Weights of a small mixture-of-experts language model, trained from scratch on English Wikipedia.
Experts: 16 experts in each of 12 layers, 2 picks a token.
Below are experts of layer 9 (counted from 0) of a mixture-of-experts language model. Rows are named router (the router's row for the expert), gate (a neuron's input weights, with its number), up (a neuron's input weights, with its number), down (a neuron's output weights, with its number) and show model dimensions 192-287. Each number is 128 + 32 x the weight over its row's rms, rounded and kept within 0 to 255.
Before each expert's rows: "comes after" lists some tokens at least twice as common just before its tokens as in all text. This comes from a sample of Wikipedia text that the model never trained on. Tokens count by the router's weight.

# expert 9
comes after: " ", "9", "–", " on", " January", " October"
router [ 98 124  96 149 124  89  70  61 132  51 148 170 143 207  99  95 151 123 119 154 132 113  86 137  94 114 122 119  82 124  87 173 117 124  74 122 153 121 204 110 166 112 131 105 152  90 116 120 114 142 198 123  91 160 105  97 155  99 109 169 130 118 163 159 112  96 148 138 137 173 111 104 166  93 137 136 109 161 139 120  78  67  75 159  96 149 112 125 120 127 124 137  91  64  85 120]
gate0 [121 177 118 101 123 166  85 126 127  99  94 152 155 204  99  91 123 128 157 115 135  96 149 101 129  94 119 146 128 102  96  89 107 144  73 116 165 145 120 157  89 122  66 110 190 111  95  94  88 101 194 110 143 137  51  77 168 102 135 183 109 134 146  96 180 100 103  91 137 197 148 127 146  89 139  85 130 188 152  96 187 134 174  86  99 160 131 178 105 159 131 136 119 118 147 149]
up0 [100 169 124  77 146 140  96  92 101 119 101 148 109 141 136 123  87 152 114 124 166 101 145  90 128  94 124 100 135 121  77 133 107 112 139 136 140 130 135 176  93  97  92  78 131 131 113 105  97  81 180 115 128 159 117  73 164 141  94 204 109 101 182  63 196 101  31 105 107 212 117 118 134 131 147  82 116 183 168 116 150 119 171  97 162 124 102 192 126 110 139 177 109 136 125 147]
down0 [138  57 116 115 138 112  96  87 191  79 179 116 141 105 128 135 149 129 151 108 150 128 113 106  77 120  71 160 112  54 125 129 222  94 122 124 144 138 123 168 149  71 116 102 130 164 160 138 155  93 146 123  91 109 102 157 127 128 137 127 116  72 119  81 119 105 110 137 143 103 113  75  34 134  99 174 116 132  94  74 206 117 167 112 133  74 155 121 154   0 145 160 105  97  89 162]
gate1 [208 117 167  80 183  83 118 124 143 168 103 170 125 137 114 145 132 153 129  80 180 122 120 131 156 114  93 125 126 124 182 144 183 143 126  83 111  73 103  95  87 174 102 136 176 110 109 129  91 126 125 154  83 107 154 107 108 112 122 111 108 120 168 112 172 124 145 128 142  86 127 108  56 127 116 110 158  77  84  78 123 120 128 179  85 119 109 136  39  95 126 116  83 108 152  98]
up1 [100 122 137 175  56  72 125 133  97  99 108 135 129 130 145 123  97 142 124 161 135 140 139  47  95 166 193 152 149 171  80 169 148 114 132  81 151 151 192 140 128 117 115  85 137 100  85 166 114 130 120 148 144 100 128 172  93 114 113 117 154 120 150  64 110 163 130 104 142 118 165 152 126 100 115 185  91 153  66 161 119  86  95 129 116 152 119 140 140  78 143 104  81 126 182 115]
down1 [158 111 118 150 138 116 141 140 145 102 122 163 142  48 137 156 150 118 114 145 140 142 119 118 200 133 121  89 123 129 158 107 158 129 161  68 102 102 132 120 135 130 155  99 145 170  88  53 144 133 153 144 128 144 147 161 123 128 173 176 159 108 110 151 159 103  77 116 145  87 101 194 166 120 119 112 152 116 106  97 144 173 132 127 126 171 107 182 120  40 177  94 120  68 161  72]
gate2 [111 181 169 158  81  77 161 146 135 114 109 117  98 145 188 138 170  68 124 114 113 114  90 165 193 119  54 139 155 185 144 195 141 114 180 105 120 113 131 122  97 161 174 118 123 173 109  96 174  99 162 133 155  78 149 161 148 130 103 134 150 136  86 125 109 161 110 126 176 104 129 140  94 105  97 125 155 132  92  97 109 174 135 122 171 112  73  75 143 179 140 139  72  65 109 111]
up2 [ 77 123 147 132 176 157  78 148  80  47 158  86 156 174 125 123  88  87  58 141  54 111 106  76 143 134  82 115 129  74 120 178 183 109  79 159 128 127 161 194 142 110 101 109 121 192 146 154 184 148  84 109 170  66 133 183 166 173  85  92 147 106 124 136 116 118 172 159 125 159 112 152 129  78 153 149  71 136  74 138 190 102  94 134  84 154 119  99 192  73 153 171 102 167 124 125]
down2 [ 80 143 140 102 181 104 126 104 106 107 134  84 113 138 117 115  67 122 128 117 153 144 171 139 128 145 138 138 179 142 124 122 132 124 111 129 211 155 123 130 139 140 100 184  92 125 136 115 155 124  82  93 168  67  81 103 101 144  79 107  52 123 144 159 104 155 160 130 120 201 128 126 137  92 159 131 125 183 144 161  91  83 113  97 133  58 149  95 204 155 135 113 144 158 125 153]

# expert 1
comes after: " |", " (", "-", " \"", "|", ":"
router [163 101 106 164 160 110 147  85 102 130 147 181 132  22 131  81  95 127 161 123 140  97 115 133 157 114  83 183 143 135  67  95 144 178 135 193 131 148 164 177 149 150  85  92  56  65  73 161 111  65  96 101 130 147 147  52 110 130 116 156  70 118 134 124 116 146 108 143 102 142 146 106 114  23 157 150 128 137 180 108 134  67 125 100 106 131 140 103 123 129 146 161 118 127 142 120]
gate0 [161 169 112  55 133 151 145 119 168 168  82 129 175 110 170 149 123 209 116 132 167  66 121  78 159 209 146  99 159 160  98 143 101 120 129 134 115 169 125 175 112 128 226 121 103 170 178 115 106 149 139 164  57 124 142 142 131 144 185 102 133 152  98 142 123 181 131  54 143 121 206 113 124 113  78  94 100 131 135 140 141 107 110 150 111  92 176 138 111 126 112 113 133 123 134 130]
up0 [154 144 111  91 125 102 146 125 166  89 126 157 172 132 116  87 167 170 148 142 123 149 104 143 109 144 170 132  99 162  97 164  62  83  54 159 158 119 116  83 126  82  96 124  88 105 154 153 164  75  91 148 117 103  71  84 164  99  78  95 103 143 156 129  85 167  97  98 136 106 158 121 134 124 169 147 166 145 150 159 124 162 136 112 141 163 115 122 112 142  92  98 103 145 178 107]
down0 [187 118  90 135 195 137 104 140  94 122 177  92  83 121 114 192 131 155 134 135 138 185 151 112  63 122 123 116 148 116 139 115 135 141 127 133 109 125 143 126  64 118 173 158 125 121  58 118 138 140 193 156 161 104 132 124 108 184 140 136  70 165 116 149 138 155 162 124 128 126 101 134  58 152 108 146 101 121  63 100 140 122 154 156 104 165 102  93 174 109 141  73 147 124 163 115]
gate1 [144  99 166 129  86 146 200 161  94  89 182 153 114 149 164 148 168  52 147 149  96 117 132 125 182 102 120 161 138 145 168 151 185 175 171 131 164 144 126  81  54 190 147 157 107 202  83 143 138 100 138 151 166  94 110  98  87 105 152 123 158 146  86  71 138  91 115 138  90 133 100  81 105  93 100  85 176 128 117  91 151 122  67 167 168 122  74 177 153 132  89 169 163  99 125  68]
up1 [ 78 150 155 135  98 135  75 132 127 137 160 125 118 145 123 132 123 126 124  83 141 133 130  93 170 121 143 111 171  78 126 138 145 154 183 132 172 146  52 133 141 125  82 117 159 139 103 188  81 160 168 106 149 153  94 125 152 122 119  61  84 136 181  66 140 118 142 133  88 127 152 133 185 121  83  85 189 125 170 182 146 111  64 199 118  80  94 148 118 160 118 120 129  93 142 156]
down1 [ 99 158 126 135  89 128 183 125 140 164 150 151 156 132 164 177 163 138  76 104 140 181 125 141 106  96 160  56 129  49 115 104 172 120 140 178 108 159 160 161  83 153 115 118  86 121 138 148 109 112 141  66  92 129 128 113 168 226  92  93 182  86 121 124  94 126 145 116 198 109 178 101  94 161  75  84 142 126 206 140 166 117  99 103 143 165 116  79 188 130  99 108 135 130 129  91]
gate2 [151 165 190  87 115 140 180  88 138  82 130 119 151 136  92 113 124 113 106 157 141 139 136 196 164 115 111 128  94 205 102  91  76  93 124 125 100 136 142 160 187 156  67 144 169  91 149 183 150 107  94 161 159  88 116  96 162 114 177 127 126 115 111 148 155 109 106 118 129 136 148 130 153 145  78  89 110 151 156  69 122  77 112 101 119 144 117 143 159 129  98 145 134 146 147 141]
up2 [ 70 113 108 166  97 162 147 128  78 100 158 153  76 164 120 139 106 117  94 136 118 136  58  77 122 152 146  95 108 161 153 200 181 154  93  98  91 129 179 122 125  93 123  53 112 126 172  95 107 150 137 151  62 123 130  68 178 104 124 118 122  85 135 173  99 200 122 144 141 192 124 112  74 114  98 113 124 141 145 105 121  71 134 127 117 143 104 158 138  84 125 121 114  82  98 106]
down2 [ 78 133  40 188  89 122 178 112  74 146  76 167 141 130 136 136 144 170 106 101 107 121 169  88 106 137 136  98 146 102 165 136  93  76 191  97 142 138 142 199 114 173 188  36 109  95 210 157  94  80 177 198  89  89 173 152 178 142 132 122  62 105  87 139 125  73 185 155 149 135 110  71 104 105 132 162 112 104 123 122 154 124 164 107 142 109 131 114 111 145 165  94 149  80 107 139]

# expert 0
comes after: " |", "0", " |\n", "3", "5", "4"
router [126 105 139 140 184 167  82  81 146 149 120 134 122 176  56  97  84 101 160 109  96 139 123 140 130 134  91 136  99 182 134 102  98 157 118 122 131 108 136 129 129 134 115 128 159  69 133 153 178 132 181  84 182 110 142  65 115 115 131 101 121  95 155 121 105 139 190 138 119 118  76 129 189 143 171 125 106 155 161  93  60 102  64 105  65 145  78 137 123 122 196 136 136 124 111 185]
gate0 [144 182  91 126 144 118 144 126 116 203 145 133 195  93 105 155  98 135  73 158 106  87  92 174  65 127  89 144  95 142  85 164 169 103 148  76 151 187 167 113 169 157 121 159 124 138  98 121  74 119 136 109 123 100 193 117 162 133 150 158 110 137  98 137 117 130  85 104 100 151 104 104 214 125 136 154 108 160  63 185 170 138  87 103 134 100 151  61 117 137 109  90 137  38 138 163]
up0 [ 61 101 104 183 140 131  96 113 149 186 151 172 111 175 156 145 123 152  93 181 146 125 177 112 120  99 120 127 179 126 141 152  77 154 122 115  91 142 127  49 136 156 130 117  97 111 170 108 145 110 133 143 183 141 101 201 134 124 132 125  90  92 149  87 137 174 119 112 139 156 168 126 153  84 179 138 197 157 137 189 104 153 142 155 102 141 109 137  93 158 177  99 101 127 107  76]
down0 [136 127  78 198 132 125  94 150 110  74 102 106 126 117 134 119  75 125 192 128 140 114 170 153 117 142 152 112 100 123 148  95 161  77 142 112 124 138 103  96  84 113  84 164  91 133 161 117 140 138 132 137  98  92 177 119 160  89 162  76 150 151 134 123  98 117  62  58 133 140 167  92 145 157 142 166  90 162  85 135 120 171  94 146 135  96 159 185 195 128 132 111 142 113 113 167]
gate1 [196 144  90 149 121 129 135  84 144 127 110 159 158 207 156 139 153 127 128 109 112 142 142 161  97 169 131 118 190  83 118 151 169 124 111  30 204 142 188 177 144 125 198 111 103 145  74  87 142 187 113 159 111 141 131 104 156 108 138 151 151  87 139 187 116 116 118 140 131 126 140 169 147 182  75 108 137 137 150  79 190  83 100 211 209  94 100 127 145 172  70 178 118 137 118 103]
up1 [153  68 177 135 152 123  96 131 205 108 139 137 172  85 156 140 155 157 126 163 148 109 126 129 173 159 167 168  99  89 108 179  73 139  49 102  61 114  99 147 121 125 115 142 136 132 152 132 179 133 124 131 116 103 128 105 170 151 187 168  71 100 120 133 157 133 140 117 150 145 105  56  95 120 135 141 125  94 115 116 168 129 198 130 115 140  69 150  38 127  71  92 111 145 155 128]
down1 [ 92  14 108 132 127 154 115 165 133  81 185 108 136 151 125 153 110 163 151 149 128  59 152 108  93 145  62 117 134  97 155 155 156 154  99 124 109 107  89 153 171 117 163 141 121  55 117 120 139  95 160 121 169  93  52 163 161 143 180  84 160 118 136  95 174 144 134 162 108 151 174  91 150  57 140 151  96 118 157  98 115 135  95 157 144 169 117 164 135  75 123  97 128  99 136  97]
gate2 [198 130 129 217 137 106 147  88 104 108  86 151 176 141 171 161 121  74 113 158 147 151 127 154  93 139 161 136  77  60 189 106 123 102 161 135 129 132 129  51 104 115 160 125 140 149 141  94  94 188 149 107 130 109  96 132 129  67 167  94 147 123  68 139 114  70 148 140 138  88  72 120  96 160  92 149 126  90  87  70 148 133  94 120 130 120 132  83  66 177 136 151 121 146 138 110]
up2 [145 158  80 125 170  88  97 173 112 152  56 126 117 163  96 159  98 135 137 129 203 152  90 126 149 186 127 108  83 124 144 100  91 129 180 164  73  92 131  74 150 139 163  80 128 137 167 148  82 175 134 106 172 142  88 140  88  53 150 126 157 165 106 143 139 150  85  88 171 141  93 103  94 177 110 162 137  78 154 105 146 151 155 172  69 124 187 138 150 112 136 130 181 128 111 139]
down2 [ 59 141 128 104  73 124 125 127 105 136 112 174 157 152  93 122 125  49 155 117 192 144  92 168 167 178 143 196 168 136 138 119 147 130 124  70 144  82 114 124 125  87 119 118 147 176  98 161 121 142 160 132  79  90 103 101  99  84 153 118 158 120 129 104 114 151 150  84 111 136  88 124 174 123 105 124 158 130 142 145  68 116  96 115  78 119  88  56 115 140 121 159 147 120 100 115]